Weights of a small mixture-of-experts language model, trained from scratch on English Wikipedia: 64 tanh GELU neurons an expert.
Below are experts of layer 3 (counted from 0) of a mixture-of-experts language model. Rows are named router (the router's row for the expert) and show model dimensions 0-255. Each number is 500 + 50 x the weight over its row's rms, rounded and kept within 0 to 999. Numbers have three digits each.
After each expert's rows: "mostly gets" lists some tokens that are sent to it at least half of the time. This comes from a sample of Wikipedia text that the model never trained on.

# expert 10
router:462545474511472489531480487466506565510398476554449486472577428472452468432472469482532584489552467553480527566504479674537506444514498448587485506465488509425568532522386581577522458584493445447600464545481575476650508558507498480507577467561525571539415469504568454518493528523547475465572480512561418582476486446542615508394572639562555471525578475442564546513559504466454549573489443515586515618504538538515512457458491497569458466499519506478539448562452504470452511492481623446422527473512470482450504509476432467467485462464485509527506472436467467478581505401477576529529461507528540534535491558490479529560382469536447496560555458525557504365444471477515547487452481452537526484437536505503523471493504384495431541558552502499546483488398455564451438483469516
mostly gets: "\n\n", "\n", " During", "Scientific", " Animalia", " Preceded"

# expert 96
router:504491461546524485509508523542474433520604559483471507565487609558471573504535558520457369403501509437460500519408508428495613549490457556430600504589511484500481495428575454427509573441436409528511506438513529531467566573519461428476517528520494529500481529432500504467468508476446541562542476458503487513469553415469481431475590433470430515475481508601515508459426450496516545540468433484400502386505447564487428536472482480609417505491501490464467590462585544552438501403437515517476464513577506512537555456495510495541448554515469430409454583431488507531518546474533499467444418560534492504508491526578375581442530521467560536453577518576576462484592623565553462544545510495551524459552459548547440471587528581534478473484483484500457521439509459520598579572491505
mostly gets: "r", "n", "an", "h", "ne", "z"

# expert 44
router:475425460603539500490497537527511530526504415593463518447535465504600434487450457561383587482538479464446478493498464511507479596499607466559533401499465483536465466445503437511614590458506462478537539442488370550579552536440485504520479474490479379458475572540536449496612442495541564489470592532520565531456421593515443469497500526444445491496538561466592409540501448495413521502483519574548495480509450534481516542517415572513589507503395469530481537518458607511475540574484541505402559456468554547530523445547473495553450475523454506595430394517497509444586487414561563482487477469497520468489465473495526405399460567498488510541577497502497555521453529504494510468421481579533446566510440526465537444458486566452445500459388492557439483502604494542546571490446495
mostly gets: " or", " not", " also", " who", " only", " well"

# expert 106
router:542493545590526467485488526500508509458570546543471416465422453555563597523406527454529503540506514494483529598534458570443549427433543546581499438569529476505535453554450510588559549471544584501513464471558441404593464594460556524619558391553501524543448469501494536528516431469460474512417452557539487488536483433501448450490404523472535538567567502475441484468595576483497460482521480523502502453509473531523535436433397496394481471512501441470499498500658556556555556550532396470423509432523484528502476423611426606392520366461528533536470424581534457489525513410481483432518535514503471513487530477506443476509502562467511515506450545529572549492530502524499505472429477475549498509488437552523481500437413415484485488574523481550447469538458469601468480404526427
mostly gets: " his", " he", " He", " it", " their", " her"

# expert 43
router:461518497559541515510516541475497504510483517491498446436503493487486562455638521484537504509539478505525554515424472466344439398509389490458565487536527515522569403558555441564594484489608407525421507467528441524538462495553524513455473413636558454564435450515517498443530445490512457611465594467516558420506439525493468456523468520469477496489526526598549494459492557550548497600435459517525487590526475426429473542594332496485464530540505434517452441482610554614465489439528537500404524546500529535427398513508482399537465510448431488563513497493449541462462492435462533502598464482536491487483493489515538453449467574538522523494530488531519454574513546514511453524421515412456524471534503547525577428444496504579438473485554488579523470517590441560507549526462570
mostly gets: ")", "}", "\"", "]", "ici", " song"

# expert 55
router:491463444529498501608482535399459494534460504528595546538532442487462479461545556440566553584465528545523491588504512561495467507538589464527529505527457448553485574495494518435464405565573511556500559561506558466537560566520536554454517468412560512525528472503454608441398476619426483481472572498515486512491575462465446445432471537481541514552497509510413534506411433529469564489474504413589429540496528518514588487408503489444455500525500514414476507402545521435535485495558600464491538587488440563472485513526622468523598517476517554533443455505421536498440483543519558610541352509513632491490491483508471481540527471531389452530554503423481507456552486436492493541481436440443474503508607501446504485525420597450454420435588564516479508472518499461517403546504477
mostly gets: " United", " New", " National", " American", " York", " Kingdom"

# expert 64
router:458437429484505552534452559525468438489367497456350527535503404456552535569514410522499495597588445587383453420603511533559473490563439538479478379551445492462597462427465594526518551430423482529548541594450433537486426587498497414516500490551465510450524556444594500543499501569558566533462520534449481547402544493538556466494444533453552436505508535459550589584462533538427520503471552494484469512525519477548540507571576460493467476518605548460473519518468428394469480515514461474495471512489498527456610475483446544448499530500470489553509507502526454512514523394538472532535667480505460486483461585533556416526535507477475521579458520458513436406460458570470473582429496415473476483477554529523530484521476407469481504550437465470515508532452503449500505460511501
mostly gets: ":", " •", " Phylum", " :", " Clade", " Died"

# expert 51
router:554482496552454507508521549504470461514536481554454516545489441526432516497487552495513544526476515555594472581501545478483513600480601445382516511526495507509453452347472490492590474537424499526509493456514572454438604534455433537480542528418466395435402502500588538460448528528453472452598527539461571551493526472442486596481443579501481442592447465502486495479574544451426477463404509492509506532499533552549534565543468483517539571470533608407390495603629516497486538491475561476487433543556414491472522482468527438514611537509378572499464499445473483473635428520569479532491538426537576463510499466450571504524585459553406530490446532560576515461514542526495478541526489533511530447458530495579490520528437573484518458486532559526441449453558485433599526480559466
mostly gets: " United", " U", " States", " University", "U", " State"

# expert 34
router:453515492510458500441593553569502465527545496485463556508546510525516571553477506512505517373591504575471508462431487487541452532503447456448448480527496473507588570546459440577526479514539507471388568580491474581532524484487491497610422457443348522462418588573465444482524525478563464471406576456453479543470497403523426498449633534612528476501500477562554577561537526462482440526531518457538545453529441420479500473587448551530441452519478442483549476448513518468446503427466494481398515543493477468511436581521507365523471661497480481535461546420539494506519465503581497514418481530536491444562507523521478588429489480429556518527439431494491573475526467486507505461388502488499474508414448526475555475503535571465538438434396472426549511535385514518525521489474432
mostly gets: ";", ",", " ;", "\n   ", " and"

# expert 121
router:496644429495522527515444399518573518458542447457595551481457469530555536466521520429530495483503482476476497518518450590503438621504573527520471492501529593454424473439499480598471470557521480521539550593583479431454534471550538485438588519569474570390467459502472407466579455470473435488506477454506456503472408423457571476481445453609541517402550555568490602601502499521484488512445478581473441450436606528496554445478450527499498507561505492598432472547527523547524494525452565534573456576442420458467473530511499575463562620474530506483525549513477486588423578527535419490406581514491487434496474413508419494565487526497632438515524501453478446489458479469516461485445420455535489490550496536535511515482594424513493536518409444463530471486425535467474507466496460
mostly gets: "\n", "\n\n", "\n   ", "\n ", "\n     ", " *"

# expert 118
router:494507547495403532515607428482501500505486532444557571519494487536524508438537511537575463567557506403510530478470497540582460501511517557541479490455431492481570534449411483532422525473488502417548569532597355533556436519440596457554600586467550427413476447515525452524518479639447441543517487448518558492539545524459511503505419512407468514510461481566511519571588497557512448365515532521440471448498484465555573492527455427498571540487483504529507410520461546446478551600535476430462551487555491472486493437541443577432473452518421440512477438593535467481523495365511468482423467474482448547507458442479484399463504482446470466455494490493525501582540462519603470553576518547414516536451578573532539507582509541442481512596458489593453552474511552514430471593479503
mostly gets: "–", " 0", " 1999", " football", " Cup", " 1998"

# expert 59
router:504551443579517497530471439507532489499576470489530465496385556529461472525547523442510543494453520468584530537486482505504576531492525490552516553480507538471422411555489572635456512561594552460511512538546548520420565573530523497477522587530532522568506513453462480504514479499457484445473418515414442493420504497426562523459563471572557566422551573481457535491519474526469431453432529531572509466493525463498477448347432503521450514565367469533436422510524574577483484566411514544573493548436454470448471532488531558469490506456535536480532589551465524520516521519483488541379470548502464499463516461579498474532459479533672422533559498448482437480506546407514549525516475431558531467483549558527580467473594505520501466683391440454541488473450496541426443425486454
mostly gets: "\n", "\n\n", "\n ", "\n     ", "\n   ", " Binomial"

# expert 17
router:515494429428464544421395518586514473439509465488502461469443493479543536507531552479553610510522466567418454449539425427552475507495504514426586492512583510577590523507512493517451467468566545500398469437461548543533463592508453556462530562549540485451557550480457465539520434424542468587455518535525443461462576590496505468568421555516500496398485529406565443521522474541572542574464443459519517534478488445514530520468531437474434507489528510671488492535393522496541560403519534482514469486473552426499524599549425512516398396487493440502533504625447483551495425504567465431490542522533465456472533475546414446467566485535512520534456489539462521552462464551500463390440526447444498527583490513497470482507468421539517458442473489415559509578541526633455504479604556
mostly gets: " –", " are", " —", " would", " be", " became"

# expert 120
router:544508437452462555489360457486565535405496512466494486451564428499590521469552477501514579457511502451476458438518511541509442524516496450567518338540508630567525487515461525581458535434565518480470514478491517523512528529440508505544500527495583525481442476454557502452502531411505486510456588558487455453462529528532614514467450515523542461420485507515563508581540545480519553514452453512371518527498644472459482404460536472479532479518478464639530504508372483560524524528535526455472556385496461374480470572528338500511516520473502503413525372525505422490523490547523495453533578517498540482495524492554540518623491450375640529489536487517499522480478489516560479408400495496551463487583480513512554458476528482415501470526432507433509474527547534525457544487486477
mostly gets: " with", " (", " are", " has", " were", " was"

# expert 104
router:437505496531418478463606482482471460472610481443515556471547508448424505442572438581564489495552476490489520668439495434529498495507477484559537485539478422464449545446466401495448572500440513535549532441445510481443502512549445430516479575498454528474490461523496563452565523470568538597458433445567575601488563496466543500494574439485542535465439511497522478529438564596545516475522461563475520429537430537441421539536497502505504522598579504549482533411513519566548443469453602591532490483563514526501576516540485469532439652509464474533540457418430438542419602536567469486456492529493391502526476431542370511411557449463520535539532508549522566485499513548481455555454540476570472452596567455483501536480433495466439565470497471422474500422548515478527561461430486
mostly gets: "o", " /", "e", "i", "ic", "at"

# expert 58
router:502536544529556577552495584510466495470470533445528458476595547418439537433585531551455451450523558464488505429547498470530569494465451506507538568544474498576575470505522436502535626382490534513512569539496540428469456507442568466436406463508420476519436431561474497502510444375601463473446571451500485594448512462518464485532499501519516444527487469690492538485509596530532588533527481565502535381511447487485505529551525469529478531486497527511434522495463501524464486486452568515508470518499499569467500491481498399612491462502546463545521521481460522554483577493441482475500525494514440494550418433584475586467385455394580495501560486533530433581510602544570527535544541517526509469633409445504453438487409569500405454429547472497445485477515506545574531568489549
mostly gets: "em", "eg", "ad", "ai", "i", "é"

# expert 11
router:568456482527558514542500492553544472587513569606548489471491470467539420566543472475476575529546499600521494396532548462455543534468554539492531571465541552536425526577502554528558516528576553532497416428436500552644532546440507495524488381561580504455545464437585488470540419491556519469507493513460531456516548578429548498559536529464483475483474496462515458449517526514506538570487572588519497434537534528482484483380580431500456521450446489517387551548449484474511521477559500453418487469440471336482513558523459555449409407425502442442481430590468565566452489553556505491606518526446447488463504476550537535540552432469582519570514466429514519442430425569500467501560468499393504551537545544477443445486490409507464460481589428463546488574456470493468534491537455
mostly gets: " on", " was", " is", " were", " had", " has"

# expert 25
router:482626484475517469454458536537550577495436448406456508494531484426507420442500502526492581514445424607449517447493496485540378480500494483476504436456454555530520497522447528466517488522530511499473504584580522518576516480555470469420406407543498543554462478516516472497522476422533478480345532511532453515511483608569515604499463503598533532592504494408429515450544490513470570599458576549651502423528545483443600463505487489528572516592534467533508472546364507498515531572524406492538569418455480493402530502540542442525478488526539454518544466505535528487555585424495495525594592550488427438472501525503520422591423541529561474567438536517463520457477457426532474532416484467496530528517591501513497467463541399542516554569478428492507492557434495538440462485522533
mostly gets: " \"", "\n\n", " album", " Succeeded", " Website", " Preceded"

# expert 32
router:554487459525489499482542538531488443504602457430534527473423526518507511530514534552437463521558518502563549427469459455539470534499430476519499462492472524560476407427502476567472526526584478519546494486541441516441475544536365458403561506548495619452531423424469469499529427370452478487490607531547511535462568475494525473501563405456567498406452562515469653565472489557541530477504462463582542422551499445558564502551509472526521478509515522508401481562531500509505489471485542525523480661538439473449469605564428469603556413498520495484532544503533426530420445523508290458472500482490466530514550484541511519559510479545489520554548462481435485584496478533486461510414489463436512445507527495570577476532588535429517485534370455514566438469466461462469458467475465
mostly gets: ":", " :", ",", " -", "\n ", " –"

# expert 102
router:488499423487521440434435488420480526478470484464579528459531543491510511516517532515513531555531502420628459462496526464464414475476492528444476532458474508417498442514496552568454586417498521450515479575354433530605459423481475595508540545449545490481483650505561492514390539596540464450566462396575511549507503593386505476573494473451500532517440565555447584437430539562533558417431488466444447463500433460438482599472514495505573454491473472484509475530520546537517574526494501465493502450544505537498453537554501516495494407501545447489575457490580488521499509527464496603435548511506427470475508465567500497631416428443436506531445553472410513481547527504477572513502543527486476506554511444551591460592493587516521479579341584483504478516499453521525550548481534
mostly gets: "up", "iv", "bil", "9", " conce", "mp"

# expert 112
router:413454492463549544437480461504504513514469454523524536459411532448369638454520477394526535470571471538488538517491486576558362482504536505524477565510471511507509424450491461585485546446512494464397532531503489512564531464531538396447604475553506444500549460548582470473508460600511482458640475448573513423434503504416488556452434461508504488490488538613591613583544553511475493630482548533531510526538459498459495475546487612439565509476388423463508505536529521584516537472457547497326486499498510527449429524479525506457525445543515472557567538499494541527436387476513548447476557504538645481460499478492509566519516486506514569528466489520547429472451549449441510498503505428549536519477640496497517538443492554491461495430482464481519488492512446521490556471440471
mostly gets: "\n", ")", "\n ", "]", "\n   ", "}"

# expert 22
router:553452513527546482473556575593497465512469502495469502449499478523540512565421466474533477596537594492542612394531473507527442572538450477499520463423603487492496479537470542455571424447480557502497473446520407586480507500474515441515463402538552566522570397516369529457562477444491486519389471469509481458576451388508465517469641454424507507438486541465541412549529321372553479515583504395492490598512469546467540531528522409511547540490411519583468490571475544498545523566527488481389556540446461575513438459496530460488442389474501498520559477488538531485433495527550545426491445544516514467476455469534512498467561566468504437469473456542493538507486536535540520470541489522466476543408495501514473497480601430446528480477472562486509563532575554523578430480485539
mostly gets: " that", " which", " it", " two", " this", " but"

# expert 9
router:486431460461443439418495462511491568515440506494462480488516481503574432498448415572528523601423505486421451539511551436437424465529521499565524447399521520540442518501475504557430514509444576555473495530551457519418493467472512468579521570493511579467583436587588524463494535502494501522580513568460515445468439581389531462474563428503525550518510509482439499609551486620491471532481520566499601578501565529563523514526583481418543508514600468509518466537448515549573454494521590457507676511479463486534481424462600582470522438481598412498481524463472556535497523507530597507466478503556466392471510494527522460536557525491552560476443536426425507509529432487497531407543475593450484503441546541523436466410452556457519530470551410437481473492589468428484492567520443
mostly gets: " two", " High", " there", " The", " three", " most"